{"d_expert": 64, "optimizer": "muon_variant", "beta1": 0.93}
Below are experts of layer 2 (counted from 0) of a mixture-of-experts language model. Rows are named gate (a neuron's input weights, with its number), up (a neuron's input weights, with its number) and show model dimensions 0-79. Each number is 128 + 24 x the weight over its row's rms, rounded and kept within 0 to 255. Numbers have three digits each.
Before each expert's rows: a language model's description of what the expert responds to. This comes from a sample of Wikipedia text that the model never trained on.

# expert 29
Description: Word-final suffix pieces. Final pieces completing a word after a stem fragment, such as -ory, -ary, -oy, -ike, -let, often before a comma or "of".
gate0:183144107143107126149111156131121162141161144112151127135134140117180115132146136116109137141158158119097130118128110123084177111128154140138168092119171118142112103115098176134119140115136121159155139169107113114070151165120157149144134130
up0:084133100158108100118122204088123131103089092104132158111148157121169114119111135124159104123113146166121146101090110104118107129169119131100098141105125132142147132141173130158100122075142129211098073144092192117109134159140119146151139105
gate1:121170121170117134111125077125148134128132167113175111095173157110122110110085109164106140107170139150108135146132158136075176122095124104108125162146130136130141123167129134136125114147119150132110123109131137157115139115148084131116129146
up1:089100143097161124114122142135150102095137104152135139120123116133126140138146148129064162140099131122107136120087124115146160145103105100144112152152138089135133124106136167133162148111138121121168182161144128143148112134096207119144149126
gate2:153151169147107126151113082139110126134132128138108135150151090160164160116132144177134091162116125153113157149152137111135124150125111140167145144118135097109117129088151139110106109112165134135173125091160130145093090111139120116104161120
up2:069123147089130135114144099124139161185163132101125126123129157089155096109147098114116117161179102130115114127092159102116117118096130140147138105143104117150165101154114127172147184130143133101078156113085124157109113166135122118126134120
gate3:086106116154153062120116092099162097084121103135105142131155193160156128126129131162122139147139166161114112160101139123097119137106126101146112112178115111110130115113107131134131163134107071116101126115133106101144161147124116100145118132
up3:125103087096185093125174115116136149144144103128139096146123147099129111150122124091145087130132142119128147115166140110138114117104152123176175104096138136093081126158134153137134121097143129135147097184105134124156127146154130118161118116
gate4:107129133097159138130174155106123135149134094137119141120150157150157091128115143080138159118140158128115173168110212142168102137137117126123098179132103180137151148131118112150115120098103141133109116179164161104126067131117155153134146097
up4:134133089147079135125132110088087113106115134167094121131155108165125101132150103141110114134136139128123128145161081175115119111144133132156175116163104144136111114100062100154113124140134146118142152146239133138123130116133121117127102106
gate5:126175132148150204129130114113106135103130164130127180089164098185098127138082150105168144149118140149101134133137128142160124117108132145149097071138096114159119148118085109161121118116116144090115113114124130096157156136151143129156154126
up5:134104139086158118142129112131162116136129163157151135107088147109125158121132139137112123148164117168131122144147158123145088111115104143114147171116134132126120166111084126148127146140091133119114142132150186141123137119109141105081148099
gate6:178120148149116108173106105150151173104158163140161149143143109188154147133142099139138138163128167093110098098103107122143162108061145126159138131143138145082152136167109122099115158108126187148136150071072144146091099102155160087113131144
up6:140166136126130105167107161135136144088173164112150102126157139097122134127107095114103110146145153157185106111160110141085091123118150152135146094111135105119102126069135131123129100116146088156158119118103120152131148096146154104122123114
gate7:079130127102112148130174165134094142150108156163116104143170146108143092133115106137098094108119075152107108151119125146112126134139130126117135127122143151107154114089154111121114135110101150151181125107121094131141104150142116147114126120
up7:114107134135104153131117139128120142134129126143129113089124135165098141113102110069124136135178099144114088102128174119125145166136110131121141124113130095168106139180088158139107108134149119098122162133142111132165133120109109137218122130
gate8:132119121146129140104137178093155162133144108112130143085138120147131151113123102116083130177133102145110140115164101148141108129150139139074075119116133142108112144107154091144107129138125163121097154137103108129182082118122104147138152155
up8:086094108149087111132156097121164142125108124127082083086080109102110163118112134173095126122155137156127099092133137138108134118128157154120126094127114112196105106123171124115143122100167114166135142092079153101147190139106119132141158110
gate9:130111126150085138104105139171128139156141103122074111116120130093086135127101124149107116143125156138130123132133095147135149181107157091139157163122096162145096145144107103122102084099077125147145118177105151084119152163148123104140112149
up9:148108106126130186104104114175102133100116084149117149132112086178159139109126150100118164147148107146112194102146146128146156154155080089133095130214129130122164185134135140145123178131146145129104128098132120116122151179160104073168115132
gate10:117134128115149112097154097150176151181118125139117126133142134111139094150131151121124172131110098114115119148132106136105131101128110174121098117158135191125129119080128170130121160127151191124146099146119141151129162136112157074148115119
up10:167091108141126143167102130118115126117126105085100137104111125129083140147130110127107146114121160113157182126111134141114143126146175085136105131084144154148146114090121130111179103125170138119092093146105172129102114164164156152119113164
gate11:118131100146147090117116140126175177114133083095132099078115108155121182144153144157146110124105174115103134111142138135139157121136153129109090079166101106103123136132119108167115091125147158151078109116121147134129098119139103143148127133
up11:146136090135133079108099154170168121095153157139150173127151128135146132135109108108139110164106147167104114123111134074143128083097112130101104134200145134155128110111108096134144138118156099142092152139153157131162136084139186128125141124
gate12:164093109157103141132129124117102085187104075093115155078112102152152138134142073092094134142138150133155123100107118117132142145109115127101117139124126158153154143146136128121111137117155148125113098159129141111155150144115137145173147102
up12:090139149113185135101167112128111104112154152158096122118145159136110070126143131159124097113126135138131123124153129098099167110102126123074151138144124192123125184075144133141148105118164183170154143128151171098103080150135113201110110137
gate13:122131166131153110138121151123117138128192093157126138123100139133108123135140141135102136170110105137127175126153126128089090115127154146139088130111143071171106119111103154114140171133132121117130133135111101127115154103101159101128107109
up13:152127109131153153119145110155109131096144103112171117127150104138165150128117132140147129108126154115152093135147126110083134084075133088103146127183136125120092179129151133095113150144114115118139154116108145121107127134103158098152190130
gate14:121137145135138171142144140109116130129102190124102089109127133097180127165151136109116127162120101134136128121160117113141149112085103119103102089136155104130152120104143148163126092147145142110155143162140132121130156110126106130152163156
up14:106105112122141056133114094121143120110143111099127128085097132146141143148093114111143108111109144092139105119114121166120131147138111100140158130124145113124108145102138115144095133130139110144128139142147084145186160164141162120158127132
gate15:141099138123114129136132084151105134110120125167126114111133133125088146161104135149149151119078116146075132131093148151116186155078092132117151094148166130107111138157130134125126146090144136178128132140112122119101144138116153126116137137
up15:139137110148127104157109123116149123126136118101091120140120126156170106130089154151124138149111104165147143179093128103113103108123147094093125118127131135166090099127126146139145100146126105150110128144155134124135172105197169101143127173
gate16:160083126150108095115163089139128143154163160178173136130103104156125134127105136158108116153110154102080121159161142103143146102108107122119127102122151140132119116173136166099099125122131116121136151080148091114137104078102143123140098134
up16:129156108153129085116106134118129125135153111120118126119147107115110118153155163119131166103158149135107130150148159062120131076088125097094124119134129110139128074142153113109119105079122160154101079095133149143128123133101154097155141139
gate17:100166131099095094067146113130134115124145108173156158185121137148076107142099102112093130127153109140099134137158164138140132097120170142148149129135135139125112143122131132128111097130145130113136110169137124087143116102114154124099100134
up17:140118128112129147095157092148046119085121168124092120100146110103137119160135136140112145105118122179124160111115122153119112129140069122121089071143146140113157124072124159115160129138108169124075112119107117133146153104113112134120133106
gate18:150166177130100164145133104074144143119140135105098112179107140133171156082108097168111130140167113141078129153101124125086127153116144132168147137132120130160105170108139176141129121108202145104168118190104142113102169124131173112096116133
up18:142139127096116137109150098141121091113124090141122111130097126112143135131099106147125122101159144173126117126069116088119111129130142148151076147151150187118159156116130133115127095152124173160054109103144165137135095093080123092134138118
gate19:137107140132136134105112129123148123143175131122120120148180151139152086145131180129048163129137129137100131123138081114122121069093130103093127153108139137119117163136113131143090063112144165133173114134102127099135161190132128097106141123
up19:118172121127135110128162127111128151153166111111092136118136136097164133133092121140122088098143132109145114130082126104112088159140149097154092098106139110174140110124120159167156139156117132123148135131138126163145106109106100126119133146
gate20:110109085097117108164147111144124139123122137097120129134128209111153121118132136127130133121169132189111129149151192193127110135110077176149128140156132167124088123079130124152094109127126171136138075132119133116132167162171123114111111121
up20:109093112082139143161134148116131104129140156113111117153100110110072108137092144124151119099179117143166132110104108137132135108160152118137130121097144147144165108154115154104122113138154122100158119165132150148129125115114149153176141129
gate21:154152106141116132080121100133105159078142116128144069114127185161167120103149146105179111151131166094147119150114123130101107105143188134146164150080120162127134128102116089180137119110096151156134118140105110100155127116117124117114143058
up21:089125130094161133153131118143129122085145155168117145183093109081104109097101121085132116102171133115069169079137141171085123121110115129123165114150128087116139142122115146116129126137123136138162099109099118128112100146118151098138118133
gate22:116159162095090137107133139149106117151155124129110141098134143110224077099122097124120141161101175111124104145174165144091109153113084126130148131091100178141152144107141106145093109142138130101145101122149108127138105126140126116121133120
up22:093096163105109155130119084161147105087119114125148136100120163144103079095105139120121177115138121124127131110128142133128132101098114143125138198155139114106119181102124095136098103156168141106097124107161126136098111118135171133121133105
gate23:158161117106126118160135124149127130137120155100112140117176081145119145124130163119174122116151165145150110175121133147113154123153148155115126141153160148134123120082167101107064145128122161131142064159157168135098154129100079136128122140
up23:112132155117176163132135126121136144131076127119090141139103134072148112126149131105128116104109127043153132117138106155100140152125135128116149116109137129143161105139133169139123159144096148126134129097114093159116106149128147182098129155
gate24:126119107125106127101118137156116160110139147177135132149119060126169135139096153145089100154134135103177144150062131158112110132149114129132126109083126133127136079139113136124153145169105157132116133083140131167145155104149135136100165148
up24:106145145103108147153141158168084152113131126108138148156083124122158119131157161101115112100138116136109161132134095107113129134095158147114132150107126136129123078121132112140156115124141142160128139128159120121131071089150137088090160115
gate25:138156127081105168151138093116119116116091126142107142147113135100123159135191106117177097096184111135100073146126139138123127158125138149154131112143117156087138106105125169127139106118148165105150142171141100171175127180130116119094158117
up25:153134069124107121189108171127127104122085130142108112165108151126144144103108135127131159155144115128100107132128102135124164142107131082154157154108141147117119152126119175115162119126100098117115109145168189100114133133171131119107129156
gate26:120100103158126155113129129138148105092164075152086125063123120108130099099103151172128178113137120122131152123134112165088156116107114133143124083162152079137132114089144154143166168177133114140120134123144138127136106119103120151119121155
up26:094079162107126099159127158139121134116091133116133123083116125124134152176149094136087098114150148111078104136085107131120149110135133113120136138109120145141096119127149160156156114134102131111148110159106155112111152156137143110130172149
gate27:096140123122164140125127110103148156199151116117120150141142121149111133138163132148091177138139127138075099130152086108132129139157143136131088124151126093150134091113156136168134157101107140097129138167123100102142128169092127116099157125
up27:140136077143115134116149154148153089132064172148154127173119165134102129155120117171087137115165111096150136170175123091139128118129157092120125134113111151181139112173156123103128160097124123156079100162175133139119101154130148143149150175
gate28:151175132147124142125132133094126167120168117095135121165160130119073140084170139125181161128190152139096114117090082161152135101137091165127137145126137118115126131112110116113116139128128122115089137110161146140157127121101116091146113046
up28:107146119081109088137110116146119111087091106121113099170125110122104174137131169079103146129169133153120109098127123098125111128138122134089117110101164117134078128082094105105129153177124104111115112120118102129119141128111130082116120131
gate29:126127093138142128131127140108171175134132099108118107168132168162117130157121131101109159137136116160137134120179155082138147102063107136113165145116120120174092114126166127150118125121142152107142132100093124044156123143146126118169122092
up29:139129152135131095136125153147171129137146152150121132109153072095110161129156116125134119078127115131154134141144115125199127144159138180088162116172103099086118114076142103135108127126142118133126111137138135146111138092159125162099154122
gate30:072116102121136090142096094106165091139116192094127098132157159120092127150149124135146109155099104130120147133129142139177097121137182135134119168126124132149097106108118108146140097089122125164102166135119110117144117138146120109179123139
up30:196125083114132134100100125162114113160129111086148102122117149102119144125130104099149075144102159128086115121140124139149114102136158150145108134114116179096120081126133146155091164110093089143107071110122134118081159109115175114093145161
gate31:116076119122089166114123108139107084148093144157175170091084136104154128149142107111132121107189138184131135142135114148108108104110147115110115109131111111136143089141085102130115127116115088143109185105111144104123103127154138166122128141
up31:122162128165179126107127137143120150089147177113106135120142112163150149108138122133100164107110137110103157141102144171120167090111157133111127120151119120090102146139132110087152146084132103108111159138160134138141096105162122120113132179
gate32:123117136134103099080113143098150118114122093146115136153127106173182098150121111114154154103139198129100118127107146173110140116139114131122141130145120136123122108136134144138160126148113149088147106102118160115133147095100136113124185165
up32:104134134118135081188114165102119099107110127128130068128072083126130112104098123094115110121162099153148100097155115174083074166096153147098139119113146144145135087097116113155146135141109101109107117130157119071141179152118107151082130154
gate33:111151110098180139149081095129154091124134123148172175134093131139108155134132132141122152090088178157112114133118122141121112135158148130073127137123132120142127151117146127118157145102148122120155116149130174112147123141123134119098143118
up33:115120120170108135077153136154149139133112118136120112124107112081106108127128093177141096118156145094110136103095126092120107146098101195160140124157138163123171120111140131141123163132134184110133161089115143109139103118122155114175111117
gate34:146070109121132165144113142140142129148139143142173148147142129101143111143100131093110145134106128079185087155101142129131160089146134089124122150133123122134123149141159141132167152089106134142123096186123133119110136111065172095158167176
up34:181107178130150190132090200137161110100128155151101164142104111167131135140103135123094154124146128150091142127144098153141090131109172179131157141134109152144098127147105119157136133168138110138135145117109177116095126132155162159123095095
gate35:082148092139085106117157162115142141146125146115127127092107090130104105077155127146129133087111112139156166117154133120122110132136093120098098125160098131088125134138111161159125082125103137114103158140137104149131138086143080137152156109
up35:092150157130115134117148149129104130154158108121119113140175110152100140125102155132094121160112091145145112111142090109165133169126106103118116102139085135127152138132132096164130133136174121136124154148111101176149099081119151109165169112
gate36:125119099121133152134141078140100095136106184131146174087116157105143079150138094145154097147145114170123115169123134136124152116131113127118052170173124153095159128108133144140148109142127107117095138111110134138117132143149174126081142120
up36:151099117093147132117137114151135121178131201084143123116116130117170133114137085124109113116154147122087114116134139105104108122116132161126136087153158104078116090120097156107122122156131112172132086132163112127146126117131133106106141125
gate37:104160139106114110128126105079178142115139126113120092117123140127134111114171145106127179102142112142116131136187132092151112111130162111119065085133138122152161146094130082154090130117122143100118118143141164146114171117138140170138104143
up37:118114098151173161125142124151102128176127147125108107111187158119101118142170126166148100116117149118114117105122135164142091074116139133130117145080098116105145107131159139140153098107118159163140109153128142129126076125063101090138115146
gate38:152139086105136130167080139156130152122113166145117093162109141110153126119124077148145100143081173123116087113164142115122095133160117110128144127097119080124076106143110112115103123141119095113138099167105092144178105158116125145091138161
up38:125130107132109127137120120147147093101137119132132043129163094069130151113146087148125138156119163131139111148117111118169113145181124110141128162135169148134068134120136148155152128131127127121133126091160146150146121074146092122134129151
gate39:101157163110126145137165140115160116151113121157112139140122104123127163149169141124123133129154091105122150094113130145149102155102103077103067127108113125133130120115129165121106131157105139108149104137120109139158103126113120128106100150
up39:092088119057155121140135134133130138137139093139093100094129121191143124165121113098119111154108129121113114192190148171130115144145102123123119088125114162121130125109160123131103127150142147123158116126130126163173122140102115098108135083
gate40:111110138102101103137152106133133151159099149122140151179103138124121109137139171163146147139116151136140152113134132131202129123125109133148124149145154129125179106133168089114105134095129107118116112110133137124125141144125152121122166155
up40:186125186158122134118130145129156114142158125123136102068118157147117123092119114098113153110185142129115127082149081136090115141111112148116122145144112125149109080128086144124109114147066111111149117122111139127140145156117132094130142113
gate41:139144134166185121108144121167129134172112127093154155112154077181122181126107088121137190104106189111104142151139123101109166121170155157131124102118112145129122116128136114096136113130127110166090146131101087116164073124158158149126101141
up41:164107175151131104082112086087102159131145115133160145102130080108114108149097149140117129135057151121129156107099097129185119129111117123107118135145133165114154125124095131158122139119164137135120131145151152155172112138111169106139088121
gate42:076139122083147113130112110101083111116127102078119133130093168167161120107158106145120119155140147170122176159130146148096086192134156116155138119104105114100150135104193092138105150114144099074115128162124125123100109107092156101085130093
up42:128125132141104084118137150147168105098095089097127097145117152136131173123110145149095098159140122148148102133126124204133130118162113088115128174114113148136149121155095091149123133174094104109071118131109132154094129099132109113149129136
gate43:147122135090135137146143170158127150143171121121122140156124121130093120107117123098134129115151116150135143127120169148128088087193113139111126113153132145113156145136047101177147158151126135125071120101120089132114097099182146093153105145
up43:131166159124119079138130103152155132182107128141121119132142134160127140119151135169092101111095117138105097152134168164129101107129120161099164126159147115129141123165152092149140180137127065127140167103129101107127140120131137141130105111
gate44:142085124100148115120130138129141129095144112148114142153135133129156143146088111120131118116075147150086173128126170148120120094112177135132160101095107111138126125147103148094120146150107093126165072138094116152165091166114155094131158172
up44:131129134140120190107146082129132139112137092111134055088147115123090120154151144126126150108122148109099093137107132140122175127135165135100104124135145138116138129170144138120168131104137140139074183123082121136118089171124104138129135130
gate45:145172160183135135160147093137122127138136124176183128147149145119095137085171134113140165182147133134132148141101101134141136099144150184089110114133144123128135123132106103126158111113103151100119118138136143096105126101131090170126170086
up45:132092100110171124102127105179092115114151137098089152110108150115148086169100147130157151114135133081140088084157128134163153157119109142110105099132128122154094146137142104120118115143167117137144095119115125146150102182098104147125127120
gate46:149100110139124122135088105135150109093126143118104118127105145145135143136111133088118147134177093094056131111082123137135109166105133101145122129111119143112126086171140169110151111134095168087119106133122144116129148125098121165136120165
up46:145125131123157142157150156156103119168141143145162104130111140119113125156126136098118115140101119095110113132153129143149099152117114123119146111110129128134147136157124126130124167094130148105113116138106120094151154188151122143116142161
gate47:162103143138102174133121127111124115172131157116112128158145121131103146159145087137113123106113145122154136170148077142135139123121155148165227120139152120142183099146137114118125107136119091113126145140180165141119124110140122129123107131
up47:152150090100153136132121102176103156145138078173105134091168115150127120160112138114128151127107136129122129114100072143142125131113112143141124164123121109157088118145095124110161163146134173113074082156119120121109114104145100103115114106
gate48:122155114106106086122128111117133094126125125103101095130144122141147132139085067151099150127134132156093114137125146128144144115098150110181116177102153138117183108123103077148125134107100076144147129138118151108131156150127111140115116129
up48:130125154172133158115115120097166111124132110104112126145140094141132118122109094156135139126128084132117152124086100147147077150145150125123144135111116094098110104138166129139160108152141154100124124107139117167108088137151068103117146113
gate49:124150098095060126084147151156115073140123133104131152135126106123075153118079124135160100121126131143134137147156129140116135090102098125096125146191145094145143124135103126134159159153128088110136149135130174125150134105115098134112108130
up49:145108143146145086133103106122127139109115161133133078114103145097170143153132156141152124089120116169095106136092116135172091130126120095152112128103127132083142142200098152099135142103174124158115113140152091133140128142126131098142135126
gate50:132122124197108100152132146134135137127136144117130151162136088125131184132139110141126148137128100166121100120133117133111137112124153174138141117177162124082164163142133188099128101120150135173136132105158108200122104121137118104120155171
up50:138073129120139173110120142133135088117138147093101120163166140135124133163118101132111126114114126163125154129128165104145113142120119137157138103129134113163109138149111154110180123090150138174168134093124135097153129140142153146110173127
gate51:151162151146144116151135127119137188105140147183085123098103155139137147055156128122147113126136138123113105144092116134091120125123152142126137142134155173164135155187169096124151144114151119122190181134143144114118150149140169137161111140
up51:118098147171154128081115120116100137134132122096149144153123139158108168129091138142118128114165103137155085089136146122114156114135145177181126077136142117165117088101159114098138104126141140133124122113128141158140126145151133112126126143
gate52:085107097136138145158110124141143141152119096160194143146119140132138069100139141132124128144107110120140127121093140181153129162089140133108109100120102180156144127142136151139151130161133160123141110146096122096148158150146156133118098088
up52:145100133150094098136125098125093118155124116134138119090123135157155121089138128105123075123147124143119113113093132132161123178116134138164121154137108127146110198102108132127104144142069111138114094119113144095130155141122134157141124103
gate53:100110117103119083109157104153133116112132139125159125110091137140107128127120140115104136102168154121110137080149112159128143138145115109094090117145162152092192138106116112143151146072155122161132165106150148161126123108159134120123109140
up53:152209170083118121155104114123138136158116164148149181087139095142144129131109166095106112165160089113105066099130097144140161113096130147130128164159090151135156084130122134090148164117120122135160120139111131128124148119120145108132161140
gate54:082095122158150164139119139105152118104150131125094102125131130154146138128109112108109159151069114159127115135109139103156100150109128151133081138128102122149110178143113132121118125160165123108103142175071142124148146141147107118145138144
up54:130112147114072057113124104130161124115131156104104139101148128137106125106145123129119083137148113115138099141167138160086160128100122126111140136131122101100130123106173136137171143135126119155131177105174150125155101115076138116158136104
gate55:094114149150095096117132159135160100105127133172105137151113118140100103140100085117088125099140104172147142160136110138168090115110129094115154132125136157111119149189148149102131119125166101093127149116152109095136139081141132098130167110
up55:161117110123106124140120112147163125107114136093112110138116136147112170104122132141126115129103130112088103087117131148140139113135149130121130126123149095118126143073101084140189102168124081085145127146103149090167093100113107143125138139
gate56:147154122146129135106116169116150122138131139128125141090115124179176168122108120112136133126137126101105146098152128131082172121110126132110121140140155171112099134156195166146122125096091142115110127139118119152088131148118149125105075141
up56:118120149118124089116144105122138132161116105137108144112140126179128117083105115109129130128118105099098090092139085171095093120139108124135108113142126127152148144116155110103109122107128131126147111134140093108119096136119095180142130172
gate57:108144116112107122131141163121121124139117108079093168115184126175133153147148112121114122124127090175119135136171182151091125138141094118116112123161114143133127077144140168106124126145124140152144128124119090127128116116143144145123141118
up57:149109100166152162096125211129111106146120143142119112135112108138137135140132121122116104091124079120164142113123102103135120137061167097101102132111113121135110137113049137097146105146119141113106155177134126082101099115109132168171117091
gate58:184158148072105109124069088145143128127169132117112090114132170109122121157098156128154104113109123139089158191117145173128091136125107095120113088153143117110113120118152130155148114122135100133101111100130146110114178121148133096132113112
up58:150146126148121126097108099134120117099108068077121132130122139151164155139138120154143174124119111129109135139145105085130100142174133136132123085129117122116157099148155156103145148119146097122117110123113153112163148145151159081104095133
gate59:105149136133176152106128148132114096133144084162110117141111130125159118153133134142137178139133105129152142122111175140104106164157122078133099093129115164128143114131112120173209162162079126103131117149059125114131132176143103153118125141
up59:139208108123090126131202114101147097159122136092125139107158096144154177141125116079121116139128098105129134169127141100112116158121094094090163136133121141115134158123156103141156126140100129169146174119159089156140116128121103135104143116
gate60:093159125107099092115134114119171162147117079159096122112167133158130104131125111107080121152150101141121132153080082145096119109104129148114120183126140173115120111141120084141143192146085113159111107184146138120120120133079099108088095104
up60:151173099142108135134122122124148122118114114126102136157112156109090124121084116081124165131128090119117151147109129145139145138141116129098083179136111121140123113172096118162126143125094124103078142137153127115090173123132121154082110112
gate61:101137144134118090107107107135118107139135130137109134103132120151123123140134133146087157111172144145123110135170137122148155116119089137107081142145120138167139109150130133136106121146111146113129137142134146121107117132123140141121123120
up61:127103140155147086117114117160157127117099099085133119137131091087118132081155107115109136089125106172172133120103156126127124129138112130121141142157109113119099076115115183127125103135146108144149128146169112076101140141139132138115146126
gate62:164129127090101182137127142172108129119123121122133115128153125164165165137133170116099120098078120114089130178108166093147144107154150096139101158139136123110164162150132124141157130161192143141110136122144098159084166129140106122124120128
up62:155088128119152121145163082160103079157139121162136182163156112134133135148181101137162144164095129101165135151120117176148116123146138111147087127101101140134176175149118124132187111152129133145106153122175134179134111154123089146132134152
gate63:119101105109130090144156170166167129102074137187122134113150131145142143149132132117133115118117152113113105137131148106185130136120119127106097069093122125098115137104137130114139124127088209115137078099119135116139142117102125082145148125
up63:112154122150127089144141108132150137144120125148108129095105091155081095121066124105139140150164136154142093124127115121129127145153117123137111106093135174151131096127126115154123114128161092173140111095125104138129124109107141103108161138